Experts of a small language model.
Size: 13 layers, width 256, vocabulary 32000, 87M parameters.
Below are experts of layer 5 (counted from 0) of a mixture-of-experts language model. Rows are named router (the router's row for the expert), down (a neuron's output weights, with its number) and show model dimensions 0-255. Each number is 128 + 24 x the weight over its row's rms, rounded and kept within 0 to 255. Numbers have three digits each.
After each expert's rows: a language model's description of what the expert responds to. This comes from a sample of Wikipedia text that the model never trained on.

# expert 59
router:144124168122096115119154131125087089158164157146081128111118108129102166141116127139098122110121164123157094093098090102143112131174141136142119111138150117144129137179167095143089170137129129121089125131104154128094121157126100109144134119110107108086145111117108107144126149133162154131106116091131105109156106123037082140115101118102160090085153155131151128112165121108132155116122138138116147129111117098081119123088119148124085113129125098138098111124131163124111169146134162116165108133157155090157126151145106126156155125129118120155108144098102128148140113116157176156084149081090118123117118141164117122154127141084116134098149129101154123105149166118140154124124098142156144146171119078095100117125123151139130163115122111056099119141126126153145120099088133
down0:148131136120163114181166116162129128165147100148163121088152167109135134132125114121109164081138136108077122133140134168128135160110116136138099122141105094130104095159162111132125101062137145127114130134113156133135067080108110152133140159135111111111129128092098126128150127162097092167139158111098133128101175116131113164107128160104139181135115138138126144145132122147118153115138140160114108119124105158120137135114150133125149149099126113142103134118129147121115167122110124131130160152138130083108113106117122186137121129137184093117106109095148120126169129132083116130149151116139144126165170142108127138149068143173127101096093100126112081152133145136146109143164130131163136121135123157111157102101168125184116175162129143119172103123119172146112050110115154
down1:118090095150094127118119133150154157121131163117099159128101100123180126166153119124123067138122113123112129141099142161078131146149160102145099131100143121109112128140131117128170145154159131109140099160161140147156122153134138129125142083107135147129111079136093100179151132096161137074089140133106128127156089160150094158149134136130125115134125140111093095122118102140138135134112120148152142154128165150151067119102139144132114146106106164122133106154116132145093111125117096141121117105160093110120200109132139170109127101161131140139136109142131109093132104151098132103135142117115143145079108127154126141083137126142129100139095065109119133098090095150145109141121150208169086102119093127124147139120132147141123108091113186160142101111139124108098094099161127
down2:122152158099159120118131149134129152094094081104108107161119145099124123101129121118112092112108084130146161124126128148138161152078121162128150165098132083162121154142123126100140118100158111117167130133133090092182146176146114152144147131173092162128151127103158063177132107090142085144135105128110150159133144139134121086091116121125119155106133151090134138136114131133128135103102126131086120144092136132115129119155123123107140148067113123153126084129137098145145112107155075146090125141119126119149125126129106104107117106139159120160109133138114121088119155125114128142116133154111123157113111153185093124134181165177095139149111133088113117088110073131091158102134117140164151110137164124145102139119144114120094119183118128066088117096128135143112149129145132
Names of competitions, units and organisations after the or National, such as NCAA Division, League, Cup, Series, Army, Corps.

# expert 8
router:124096116124126171120152133142161140161145171155111097136147142119150137102131167118132123163114159115102072055158128102100102113099139157124133125134078129133154077104107149149158115132160127156171153038126136131134148144138103153075122140128092141117136101139159109117138127153149148129106151142145118128132141112130127135142110114135113142099138085099138136120143138129151157129107150136150102136161132185131123161153177128134125115140130105136143125119092179126165119137116108115099107117139152091128110133108085136151133135128110114136175095147095148117129120110143141096133125151108140140110153113092131133133135126136108098186141101141153121117118173084096132123135138096155116154107136126189102092103182097125136094126096118100207117143116154157167113113129164
down0:170090105122119153185103153101138147141138121095134104136148137101126124114150101126091117129112123112146158142107087150199141121170146152148147127125156112154132118154140127125110172123105142126114133097179127138138150153123166132123175169117120067121158103145130138129144129134164149118134162121139118164089140080102118134107140094128120108042154107119144133140155098098113094107115100172149145132102135105086122151155114171149121115150175106164138129115059149142170124139143096142129129133127145117103111138115132143087113151162121132127121133125127151144113098116132103095126128128141148148094100119173143148115150142099098119154153115119108145066141104136121134100097127121147103107136132141075155139108107163114137124143097104087097173122114144167108149105080144
down1:120157149122102143142127153159122120142101120117134131139155113162160100127110145103118130123197122189109115112121129132139136144142147136146149088153137130102156128110107079124125192154151083129101126120108123125139088155126087103146092130169160106110149141118082156122124118128122139150107136124160104117128165086125114164124105115137119109147134101126150063120135148126092136122144106090068113134136129124125143164172138089141112134167113104114139124114110138152146164145101143114119147184165122114127164113122138085147151131153116133165091137103131118157083122124130107144145122100141127083106110144094116152085101171137125074094158169117183131126141155114126097131172152136178083115112097157128103121134162109146128128125088166111124126131149142133119143176078117
down2:148144155148115126090150141132147121137120125132133099114159135133143129143112096136110159092120166138105140177130088120127175144131162163125171157147165162138124106115142138138135092121107120130057087106136121130156140121121126132105109115137135087086124116116149150090084133135115121094154124132153154125138107206116117146186102108131072146139091145166186180096126094120142145131149132123092120127137172129141147138147111137155124121109107133134130153130131160167109091137099111125102129132135140160092119091103153131096155131135130140128087207122161078102082108133102136113188126131096120139154124149157148126135174140084118140128116116106104126104125127145147097125113181120116088133148137157105119094082100119126116145138138135113123110108142151134108131133104171
Field labels and header words in infoboxes, lists and tables, after a line break, dash or pipe, such as Budget, Binomial, overall.

# expert 6
router:117111116141097145140139118140130116156091160176128129155100153139134104096093160158103156096125124131181108099134127112127078133116122136179159115066105110150159130121152158141159151129134121115104111128148120089093155157090163078091151116121157118087155136167108146106116116122106126130119134113140097092179129111149110152168122112124131141152152166120155156095087127118096146127107159177139138157165118160131144162118105165159130136149137121094145197184149179136114117140177168121143148114102160112163121134145108132129127139176168098153139160110117119127106124099143092111172148114127090101149139115103141139149090124108117148118136111149132142117128127116152089099156107083103108120137121128134151130150117127162147168122099123135125097105110131138121154160152122
down0:117145136168138098111112119158123141124071106143128115158099115101108117132099103131132107170094127138096158117091132129125119141083177137127132117113105138133061137110130099113134158103165127167142091081140106102149088143128107127087123104116143157088113133130153118130116113104143157115179124146118108149139104123143138119106100166157102137155141075103135165105117116092160110130153122152125173149098094119110144152110088153139127108137118183151124104163143107128142103114141161106154118117171145164149144177153139106123115073090126138128134112114138138122123166118085105125158139128147147094156143126106116148155124127140112127117134164098142112103130091151138113072129102163202113095110150108169128122105167090121167116136151131171131119131113071105138140112152140
down1:112158154160124136114100122083111174115146203163155119145104111122120114127095111095117127127095108115132128122132155118125068159151145151156123174134134124138145093134096107135114102106120124144131156110088170119140134111065122159082110135097112159153149130117113130103143152115119113121101185094162166085115138131110134106122146093120138131132106127174099101149141105110132113123089133123123146147102084125154084093151104099136145117112117135130117149190135127128161158138161100157133118117141099104134162131099120130175140135112114095107112141118127165130101132094149089122151146115085094120110128138122093131112145061167128119099111130128132172129099149150167139153141109171127095108160134124174131133143129151161120142140117101107107136092108126098135143186119085
down2:089131089170122115095148130145128117091126148119146112129123121095094113111100104170133170108089113067136153123153149109140137102138134102160142186112131133153126116162160110122115115123131088166091132152124171156139134097137138077130152146171096146139090103131122118134124109123135089118180117143084105154125143102171117149130121073077127122123101121116122109107112096093120078127137128149133105131173112110145106112109081128073136117102104141114123168114140124077079154148137094118180128158163133111160168136150117118119117139125091112116149144139129138131120134160116137136156157178137126118080131074128087133141131156109152171121141117139126099103121116116147109101094165113144133097135100143135118118096139075158112124124140128154113105100123124146171110100126101
Prepositions and verbs in sports biographies and match reports, such as in, on, as after played or finished, plus scored, goals, 1–1.

# expert 52
router:107119150098135157130121143104091121139122148117115155104104116104129127125168150114085108128151140112144123084098113135142130115166139147115137128146092122129119119155127123128108140127156119148107132115137072130095101137181148101142135128116108090104138099159179057150155126137154121155083095123115130151141089100071109126101081158141109116094138145107126123121163126119121154144123121163140135108093140094096130128126139136088109118165131089187094107142149153145143167152110110118153156161142112094160144121124119092171157145153118152148121132128104092179146173103141165111090128127129101126127108173164144111129113130127119129101134140105099130097105164140122132128131145161124139164155131094101079107071191132107118151085114119053108137144114125147141121100130127
down0:118166118128135096125129138111163115101121108146109146157095162143174124148132114175112140160096164145132119134170129127143108106120141112115095101152107118128118160148114133129133113135144171139106130155116114119119083119143142093130099139110195163079124161170167060157104082136115150115110126149123112128123150108137144130157124124145140111120142104119177121139102108147106075157127142121168144140166157138126101136120177116138090106127123105160104172123112124156124128115149091118095134112171100116175123138161149130114149124123190141139177156111090147153185126122142115095063128113147136099146095125104151116107130102113130106162141097104123141117151137138130124108107170109149172092110116143124121099093144104135110105118078142144140123139110105116165138141124063
down1:131095156152139129155128117129137112140165093147115123129095152146179144167144154139186125116137117111124123097120113090120112125110123149069131117154086183186144117173127098076125066126116121116154105157109126127110097108114094150129110142119114119165092120164104125145127132191127113106137124152118109090153141143127154099143124141072111147129108117145144156124090120151161103090158147145126127111103131123109141137140126108166122095107130154131163082143112140112100161121139147151157123085129152112116114137110127112117122121152096139140107117098166166142108136142120123105125113141125117121123129114109085157153174075128127126128144121142104097104097133121115136144163154130102158141118103191149142098144133185115147152102149182156152068154149085138162148151136103
down2:126090126107149114144114146108079148125122104116111129144128147150150146124125151141139148140156149122117097103172125158145101160148153169110108149149105126153136094128148126132147105125108135145112115097160157142140177106101085089154112143101164123155074116123171163130129089124106091088102159138126128140155122092117147120127110121118141154120134125128122130099106137145098142112139090133086116118102135083145134130134144113109120188169138077119146172141109072092125149147129105162150121097126085115143129153123093077102134116105146098129177123113113127170145151125127128171134135124130112146098110148082140135091160189160136144153100168143123061147111083147097150134136128154109132105119166140123105127070163110132140091119162136113099122151129117124125139111190119
Country and proper-noun ends after the, United or World, as in States, America, Japan, Army, Records, Conference USA.

# expert 3
router:139129114158133131161135123092166114136111114156144113118166121117130123125137146146146091138141146166118164144073105146133128137122090122139143107082132114134109141091098143128142100149170132124148125153161122138138128113121140141170113182157139144142116103107116135151142128077142087136153115083124100124145164184139105083123168126116124067112094111163108120151104103092076163130165121145131099163099139111119070095111127106123090125092111102130165105110101102136131139130125127083093093120158159130136150133159105116126123149125106149100144083178118098114098096091131168098140083087100156088137135146098122092094094137121108160129151102171128131122132093136121110091096125154091136148093133106116159136142115109131149169153109126098097114149126123114110149158128146
down0:151168143152116095164115134126092119135136074118127170110110124129160130109135111145097119118131161157130130158130125129129123116143091151165122113087133118142139151121098123156144099125139101130141104113145158131140114123092165193109138097158134099137157155157116139128118129096133123174135173113141094143096122112124128113154099183060127102137070078161089153098132142118085116108132127119094165147089158124131141065156160129131130096117142099107088115139079130158120112126167123127112150122149136142154140128159124102112110117168132159148106112145151136107133121150125130136148132131146117143117107119139139079078114052116153152136141106133134142119097146126165138136117205185113125134166147144090120135132142103122146106119160138151142119123098102129155110111158171
down1:136155078151127149150124143138112147120102135131133141086113132115149183118139098147103125145106155138082105135131107099138103185143148147118140151113154118081149125163097164117134150153115168105080146116100129146135122138127137114124156123142167091158137081121188130119151096122101104140122105175144065125131127111146111119121132103144146109185130161135162152088161125068120114095134126149117106146135121133126140140077149171156139145132149112126104100106121116098157109118119123148146158106113161092155128137090116143110124181112146131142124149125104134095118118100131184133212133154086139164129165110125134079135125174109142133147134132103120092138083132114143125142113103157125105105108137118104090130147119151146129101141113119138157143158147162166080142142114118
down2:119096130088103166150147096111102125120155147097110131114189131170136140147157111141121156135176150145112102098116082137104113151154144134129117139114128117073124127114144111114065110135122116094128157135133127135095156120088107131109168153162120096132122140114149130146117147141164124095131182108169187135118145147140079128111110122152152120097134132134128103151162127151114150164111128139052127105136111126139144111158118119109138081069125123142170136175114132120131114119147139123153120137133101118133111085159163118114117135178136157133125108118158148104120104127136101158119143120118155144083075137097174124119145139120120080107116136171146134117141127130115122071129129178143096096145126047132145084152074118142100135132127112151130105134116135119126102122149152
Word pieces inside names, often a capital letter after a prefix or particle, as in Le|Blanc, Van|Derveer, Black|Berry, plus plural s.

# expert 13
router:103111129124094139102114112116125111125154156095153124115127159097131120190178128151080119113135122164134122099100107132160155128118140176144157144109098132151101160120174086101136128132147148085205144152164166136163130139106113125149131118178136087106135123123131090133125112104183128096124112093135131114129132131134110099131135124159112139152151119106116123136138147141055165132173057149100073162122122102141144090147114147127095121121126109142141149130142085119162121144086129130112122112168120116148131103161134137154163124106117149118101117119144104131089097121150144146122093115100137091158149174114138114135077124093128113141114109191115114116122121154130130127078140156105157134110138110123155118129139126109101151092139158099143111125099133153125149115156177
down0:122111162139124123136085098115127184151097108110097138100129090111148147093159151111104111138105173111167103174151121133128158066127091150133131107131134142154128180104154173101098131134122151140126102117143113141111140099118089141107139146138136166139101126155137123147155135122115107136111074103136113084122142132126125117140107146130133165141105138137117128109159085133128181109145136158124123114120132103095169101144143091088140120113097107109141091144123153102157141144130154134159161125130104143125114106147142103150086158125104105115186081099135105155100127097120163143152115109109149142119168090134109125128127123156124125130109132111110137132092192155160148130129185110164163106153166140094093066130179145118141150136130122155070160128117121166117157125127107
down1:089127111132121128127104141150136133127124106113153152080106115095171144112134140107160128115109166116104092133124163139177118112103133151146066138117153087145133112138166120162136115128138160151141132107136141122125138107134127160123113129115122133150156139109127109113105139115184130120140127151125112128089149125125147147104132126102137115066136111121096119137144176121114129151158126165159131112119158145163172117115140128151148144161153145121107112108159106114095148111090141164201128102093161131156108120143116163132099110104137086136129093139121249132131142160135159129135133124153147094139111115156116112146119127149139126116149109114131097157130149177140140143126125139134135069139133168115090159131117153118130155182123101116184070127105138144117147068159116
down2:144134155141120128114078126108129113138147096171131081128082097130190144117135144133150114121118086131105113105100121152120088135137102140105193152110134107170104106164141176109157176108134142145131088166115169099141134112139116132086132094137138153120096131116132081116139103089102133107093131125115120128137123115154099131162128155102117115095113131108122138118132147164133107140130090107136086127117111142143149137151093134123121117136151079139122184116103124125084105129102119131146177134142111098127139126125064111144122171118161161160157090133151137079137187109139090147128143126121156137152077103116087140121125100134106143086132141145154147108171106151133131112164169126122142142142121082112142121118149137177128097132156155156182139141129129111166142126160139
Single capital letters beginning words or mid-word inside compounds, such as CinemaScore, UltraSound, U.S.; also some sentence-initial He.

# expert 63
router:139130180107145128100171144087173100152094122140146112107126099134158156141139116140151087111107076198153165150127131125160175149143116111162154159133159147154117153111162120085103155127089132155116122160160125151128117109109157129172122106130088170142150074173135119107154131088132110099107106118122112127107129128082152139121117112165133086139095156145112144105107153139149114151119117124116071119136157136148108129131145121137118165092078114165117131157093155118124168124144153102132115123108110155105118153100119121104120119121152139140107160133108115139106106070114147141078153135092121106133155126143140160139130148135144114086132134130100139112166117113138142096109127112104159168175159111077153130142121116099129151082144126126155102116161125129163090133110106
down0:172118145091117150152162113122167121149127110117149160114170090128136088124163067100152158138129115146140131129129093135140097119185107160133094143128057136112141107090111128106144140087136122135101122123096118106147106129072131080111104102115141154143117093125152143134109130168111132110067106140101117102107155093109147142141139167130163095116156128123147139134092068111185141089115134140127153117165121137154183149117153131131101161143101109163103133135125140112138176159113103152112154181151145154119113150146102154128117147127124147126114139149095109149137094163155152134143171104112133149129093119152107155133122115137141161070149074147101152130152118157160089093144136127124127133137139135120115180158140110142142144119121133128167163122128129137118101119137140
down1:088100060122130067132172101153098107167127127132099099122107131140136110155129131150133093130116121115112126131109149104121094139162080127154155098129133115119173143130152100091121141143144125138149138108124079129124148104091104119125111129144154140081098070125108098132114140162155135120163143109181136130116166132121118132143136104175129151105131148118173048116125120130128129151139145129141166133193151115127114135123099130152091104120098116173133083145150118156130123149132161119173098133140083071118114109146158100157164085124168097164160123159140140143129101130115140118084155123108142145106119094110134115148113143132128080135128140157135082126132146093102135135099128116137122112133112149119139187156128141131129094144098073122113128143146123111117101134091121
down2:165141117068106146134129128140151145144123137109130117143147110150124139122126145090123123076099156106135137145116128143119083167173117120184166159070116133136168152086134091135117120117110138162133140103124106107149111140125097164085125117163118113147137138134136145070123103098128106129147143101110108128156179079128102148167126181089119142143110113139123072117100106122081088159120173148120097150119116136110093110115093155119128118124122140095145136119150132153138115116155156149128119114113131179126127099136130158160144122085106108123085124096139123140105121140153080149134096149126170131129115098132108092088127044134113147122153095150102152121163123109185119122098135151104130113128137104126134101098135110150130131128155153176145104180152121118125112145146109
Country and place names after United, South or North, and pieces inside Japanese, Slavic or Asian names, such as States, Fukuoka-ken, Bur|kin|a.

# expert 30
router:120175081141146116088121139123121110132115160138128162157133142123120147099117116108086126118108116106137141100124133144119118143125151147128136081111159136118090137183122176085135161147158107134098065154128128112140126129142151147152144112072140127150132154099134106157146141114144125169090114118120161147130078169038150112136134121120151143144092116148138149163099126108137142112155101139101141132090139128105142126095130139105155130127124142158133080144058114107137147153107115107085090139163140138111092090145105112130086113117139105174135139109105135101159099150111114155098162169155129151138165089127144151160115119092081137138100156105103147156092128131110167107117161132141169130141125166120142165121146131140096114124138105115094162101149121129100141097129132
down0:123085089105150085098115131112128165113122162158133130153119162118091124147125116147108131099141095130122116134122097084127151099192121136119183077117102154136101136145110138124150129109069111114178163129136099133156156138143140095126107084103126143162141135124139136127080131121141089156144132097116119140128124139123104122096130149137153107133131121147121099118128101121158131145125098143121095121140037126120140151092148144120150141164094166153152141119089137097114127100108107135122168166117138099122086122103085098089103123114116130145103137136148124146115087114118175146128106126107098183108126145154170096104126165088127102158121131139114132093092142105128128108099124115121112093115111108140144181129177138144126110118145135150170113074093153145142153128147172
down1:156129130078157093139150131126117112117145104119144109114151144135128128097147153128096109152158150141126149106144136160146179089118158103079122151137153129138178103122079098140170141134108144125149168098099131120162185150123146141103174127134140155097178122157130135096171138106110122130126093129134170099077098127177144132180157131153112126149126156106133124128150156134148132116158162141154128171165131179125165112135095139155110163134173136107127112137137171113175115141154136128127143100086139139140150122102126125109106139142156110164159140114151150143159129124160198118144136118148162128153083098145160158098127101143121153138119145118111100149166131152110100089167177118123139110138107116104098133129124159152147123135135139155182133142103156154128130135145149
down2:169160194100099089147127108125186107119139120129131111140121157150140115094114121139099159124130106128118137126111129112100131133145131163121139184135130106137165195108115108152130138126107095128120093147072091145136120076132137111109160130134107123113174143095088119133091113122152180116113099128133145099134109111126121098095162176111187134103108131179153102104111104097106116080149150121122119133139166158139201186169129118148163126112124110103179147152104111131206139129101108131133115136146123092124135103098145123136148164128087119107118117157120158137132117122125106109121142139150111130126169125106105091126130112134142132159132118158143122128133115160112134102102100102166140075101118143135135124115150124123108137139148121129168132108130088108156171125135119
Word-final pieces of Italian, French and Spanish place and proper names, such as comune, Pyrénées, Stadio, Viareggio, Chicopee.

# expert 26
router:106127129135122100107130127120135095075107114103122148167146139113083116094099140136095114100116118121163144117153140132141110136102142152122135114123142153147091137179079149093173147171092127139124090134140130108151111120141147151148117151082165105111140159117149079112142124100149132141122104140128169138139117172120111117131114102094139118134105140139113112156099084124138121139118099149080104135077174097101121128110150102081175119079113124173134082138081083142119148147110096125057078142076110153110106128157101115155103152148152137148118130139096095100133121145146113109113124137149159117130165113147142142161103133107073134140108133116114136160085105150103167098137114159124135134154120158129135166139141135162102123099098125113118149096148113114141179109126136
down0:101127191143138107137095153174111094149122129111097156125129129145140100158142112051105109143108112120168136167099122134167149090141123117130117106091118153122114118118113137098152147133165137124139151084148095135119084152104134136149096141130095135113047164122114132147124120161136181111103159112116109106134118136147144082136152167145111127126119090094119114123122118114116142124136099179137109130118117100147115139114125137163130182112108139146117138134124135129122114102183156097099113126117137118120171119091155113145143131122133151079079122123124121146145105120121086147126156151110140189096124169162110098117097138139127112144088129104110076098102115116163136133107125108076098170150149090111108144157164152168146111114127128135136104109148089124154166148121144
down1:152156141171161103170113150141131108123099108152112081108130149128100115136120137138113144145135122184140121111147170156125107146146125145084134084149129153109138124145127084100165153122144132135156132095161093134111132134130152109148134108124098078091116132156213129105145116082134137116142127122157122096174157097158123131153147136147137108163190131159162098154119154115108125087145170139121139139116105132079118127139105116142103085154127123132132155136161115087200114170138122145132110108137100139137114138124131150126103153132140157163157114116125111117127155120115124119115144108142151086081135138130149086145154086127125136138129115142153149162141137162110163117125152093135166157167108171151118094119114166155103151094103156092132153118117074139158137117099151
down2:143061133125134106101102141091118138148134130129140124099128130150121154148153132109116125121128087125123105110096155117105096162105146172139136113136119156141168120116093162141133156107095141142149084096127134139137114142092123178121125126143157125160113133157108150138130116146128101147153133153125096049079126123135133087153153141127144131102136169145096121124123098136086093125174210118153149146134160125177145142138142077132107095120118155117086140138125128128165136130099111134147141073115111118142097150129162117123100138170159127138120106141147089132145092130159119137129080132122124111122145090093134070105110120156135078127091147169133101133124126100146111130123122130103143115104126139110137077149131118135170132133209110113118085114070143125132135145112151
Pieces of Italian, Latin, Portuguese and French names and words, such as Leoncavallo, Diocletian, Quintavalla, Paris, Roman.

# expert 48
router:164089138097157121107090119142178118157099114160153130118111064168128119128137055078102124109094116114150133144128125127157182094138127139161138138140149103164129158109159124124144165131110137146122133160138178123164092147144159163128112125141085154124103114162133104135173126088154124133137120154125153122116120099129122147129186150143113114130137112127150130082109155113126129142086100167144124140086179118154147161138116134159086125120082131118158103142115139151181148132116163095109146128171133136127148081122154143124121119111143096144129133130143124118100100118121147120082108139181140100118131138119102141146110131145104122089131148100076144109186098129134171116113168104145168153113119126100129124153153112106119097121106099127135115086088137108149128133135159
down0:089074138149132099117092123137136132176106126122136126124137121174126173054092133111181122125137131093134129075158097177140107130108136138160121131128131124150141147141137169139108128166096160094110138143093169131124087138168108146088130173133108106098082109104147107166181158112155119137136132151121105119149135109142097107120117141088123153147128162145093097156141113132129136119126132125126150111134115098086113109069140124107126108092108098116129168152133179132089102104107125149090139093156146169133126121123116093135151157138105159124195091111137119131126110131090120112117135118102119090129152154158130118108095107147146141183151120096100128125137127137167171173160101112125147125171120153088116093130102114116127129145124126149139114132126146131140110144151150
down1:064106149127162148128144118110181087153157124161134091144105144122113128160148095099135152092119169145126124112127135116123131101099094149099129118088109110092108124175146140125102125106129167133150131139164099119117127110100135131124169097090146132123113151134134142151177112105159106157154127115179152130178126140170090126152068111115137101087095103153101136162097124162105103117114138137118139114134136156079082131092165135133142127102108155102098110091172114111121117118119146145143098133097123126151166111112156145144121113134121153167111154161163197111120128081103176107128123133143140088162117155146111153128129134118124148126154155086153083147106135118102098104128143141132139149148135122159144116143130142127147127121133130103120145147129102170129153086194146
down2:159139099113149110131105112142139129096114150130138153136127124121135129117110138105149127089115136083126140157153151175106143109130137087074133168134131140155090097136107118131117082112137149143117120122141146082128131138136131162133102135170150144162153145180129138137171137138173145138115134165088100131185131069131088137129146120096109163105133094102107095146151131191121122134074129092089091149106135087139119132133142085140107100149140138134111135118113118123149095157117103116180135147091108114144094085097130177132130052173113104099148128138158120154142129090126116114101111123118102099110148144107135146134154099119114113145141098158136129110146108112128175127116167099140110100126102156124176133133127156157143136066141131157111124134139123111185142111098140
Inner pieces of long words and superlative or ordinal endings, such as Hindutva, traumatology, funniest, all-star, plus Thai script bytes.

# expert 18
router:153123109145140101120098120143111102114089147126137145145151128109086119122128143145126091155109103129160109092147097137168120148164141122159167133126102144091140149167099170114147170150107101157114089126154126149141108131113114104161139101087157114137121121144135118175150093121135120149123134128118147127117134135086113123144121122117142101126092091136128163153106110191147130084088112149093124151077137095088122151144147090111124109116085137140122071141061115108109136108101066124072121135150122145100110145127158106117112132123127158089097140146104066096119109150144076160102107165174079134172151073144106131169088143136111127110128142144116144126086110151136131092135135135143138128162106153114141144143159100135106120130111121100139155130156119140125147127108131
down0:153131115165110161152153147117123166142139131159133070112149131134136124128135162095091140127126149122086128089131151132147112117122154111145086151128136139115131137156133107120125123094132163134135172121122136159114107080119115144101127153157160160130126159139081122117099155124144163097167105144124115088079113121161121126111170114131090104119127131114134138118141164115112155138129135157147076125132129115091082124122152161118132181130122122108155122156160148100104128164119117113147129103124183110110103131118136084145160120148150126134122153157116165129112207125123077091159148121099182132119141156163131177133094112146134103136203113141138088138136122155155124088121074110134134131121158107122119163151096113104157124140087173114104133106137129133149071099121138
down1:137146095082138168121119121137133105135112114155132194138127133127142092107130136129137081137110126076149134099139113116143094090094127111143168105138148112117120152127096157124137069108161156126162118100104112158130118124100140108130106117125124096119148142136096103100132113128134158167084139116096159145165117112148130131093134143123124127140116106095092194108148117051120150125109101172178083107138094105151138119139151163110089145148134115131125129080132188096131089158104120155175135127164110153154163158133133105091129148128130150144134130125143140148122127114173112115106154128143142137151149134101121144143134195129095148124172152151134129146123167141118128127090150101081129151129149147075126129121141130103103128144138127132129113129085125073144136079155123
down2:108139133165158100162092106143126107158117093131101105087149132127149117103132132098121097079137101150115173143137089145145130136134186146092152134129162087151113123147105113083082173079131119187103138118146068109128117145144144168103106106125122123164126119138150096121143124139138168118139130141123130129141117149082159132111102179102102122100131130166076118096141119146155131130107118113150130118126120137113072157140109128158107100149171117117135157142111169106132148126125123095160162115104093141157112131177138094160090077148137133119136138142118147085137102099101110126131108128109124125078154137069151155125152138100139119093093145125137104136161131103123099134098139105111140126142101114098116107146129091103167111126128105116109093103150147110171086140151148
Words and word pieces of French, Latin, Spanish and Italian names and adjectives, such as French, Greek, Franco, Federico, Arsenio.

# expert 55
router:160131106118126151111164127069134156110126149144151159143159102154118137127139090101114103087108173149170134117133123164112157138106106165166146165137144175152095127112162119107111146146131108167123135163146111127126101124129141132170116090154108135134110116143113080136147115092118143121103080099106124125119149183136143117127182120140157126130124179125145130102120117118128100130117088092130121117105111149127079116116119103106095156092171131138084087130120137145100178134129154111148141102126155112141139152118166153127139109109157133098115146114155097128096098144138171161105122092133148104190148161146104166166087111123173139094129149096098135104157128140147163125138104138111178144153165131079092117150115159124166126113134095134153144118134123132144141096143098
down0:148139120123112130138168148145126175154158101140117137159139120096091099165130132075145140146113102130163129155142084150144102127134097145143128166108087117158106118153107123168159113119133132130096119158172128164166108106085111115174153140132141106147120112144127083128085128121094116151130149134163126167117081172138157152161136097107141130150125140090098157140091144152104130171172133092144134134147140166154093124117113145108134139144167067104123146136144125108115089103125106181128141157130138119129089141134090161112158137108074133153111139107098105089153141110136085105117144107158131159101124151122126137150100128123118111145140129126112100137132073120123122142195188136112112130130111156103126080119110111113139136118154131059146113149114143120112109124161133
down1:127105118152107097140155114148118121143118115155130132130191135141127119162088102125127111098120122138130130117148124083115143132134165121115134117126121126141098122122122174124136180175091118099125100189137134115141184071131127126127120110088108175121106140123098142122111098124119107166093100147127130147097126146123103124128108093132163120113142097095124156138147115108162118140144140119138135078182103125135084125158150161137104110104170081129122088094163159117143139108086121139142168087112097121108152136094127166145124154116127120111138129130142101128140129123101147155119093103109150137144115110161152154121123101123065138161126095132097076129080149170142113136120113151109140146162102116110116163123171145136159105094123161169179171145130094114088150159159157
down2:130118166099158117108124106083138088128133140124127136141161162134130108137152099092152139079134150147078111155149137073149139118180112141143126118169140124106112103105181123162109116139164152118125101162132102154198136136146135107166123060134131166137119151114123110142144114155114139115124150155138119114138104167102123154133124121152107109082155093122143182102074126164096116111107162123144113119145125181106119103164156121147123118166154149143130162158142066152124123111112167146127098156124141083170119115138136117121119104127144095151117119098091119125106087167118077130129109102092117109145105105140118103132121128134119118128115122145093087157126096140077117092142102136126145121125119127157126156138124141156090121122116125146118115151092166096091143143157162
Middle or ending pieces of unusual words like alkaline, mahogany, unorthodox; also military words such as Army, Corps, Division.

# expert 7
router:129113115154104166158139123159121090141141171150123086111150148116141116095121130120131177124128184121090069066167088105101146116097140129119147112144117132114177126085130118173132126161133109110177156058159107138106158163151124118092132103150117150135147094104156164125117131186164094153119090126138108116174113122107103128142142099123136150135112108113153167132146122099142141162096171126171116105142141162103122148133131157128130137136125126098150174135098178126138136141126148148120117120114152113134125133119071124148137140143091121127151114110076147110091114112143115110131155136122142102109159121099170120136123128121084129155133124125131151125135173111101108141143070086160111140089139102171113110101155155136118124134118152100159105116140147144147108121128162
down0:114104135155110152169145142135156143114117134143130102130167158174086114136134151073158143144133085138145144147101140149153158122173154164133119106124148100129106111128063097111101108154139112139143113162124115159114141187131151131145119097115091152118121153099096140147113100131152120172133175130136151146141146164115137142121149176145115111159142118116087158122113111103128115141151140152083109114113103080128121119130116100113098095104166113130128147089100157118126134136120099173118116146147138148112123140107120129103136107149118147103078104140141110127131090143108108174117084129112155104138072131133106112160143166136117106110080125085085116158154150077157155147088152135101115184141103138140118132144116065151131100153135117151166174145126146089122147128120131
down1:099140092108140120139149161152140114123132140110150065096136144144162143138172099110136138148103162153145168113139110118111153124133125077172159140172145123129139131147137146116158098142145107117115145124154066118127146081121147113128082141102091092135117141141116111134131118141132154074143169140133164104155091154148117106116113141144123127105098137107120124168115122144137118122082124117171119129136157102139128156176123130147118063135099139123087173134152163122176158115170088144127135136157133109153138099122139140171126114112083101115097136119145168117147092105142149143142177151106119121105084158131135108128145120157156132119131154144128134088096139094128121127108199117165124123190129155131127117132139120132144119149091135108117084140152133114076133175132083
down2:102144194119119104101152157129134138077142161151151144117113100141069124141103110118099090114139150124122122159151121128130116137100059131098090148144090121119170111106089137119109123151138137149137152165105128104138136130108142133099117101113152100144136163098123133151105131139125195117110105105110151068103102125129102106142137116116070111118133106121172135097152134142151158115101127114138123081127122137117136162151121159141152142112130147094087147120140084156154188129124118150087109116097121085145122121128182157115096127148130133148124113126091175155124098155110135146113125113091157106127142106111107174160077147117136137104144138101123145102079133154099125129136108098123109109140162093166150111115113139163122086086120160148151126138095144080109131130125114
Field labels and column headers in infobox-style lists, tables and section headings, such as Awards, Stats, Weight, Year, table pipes.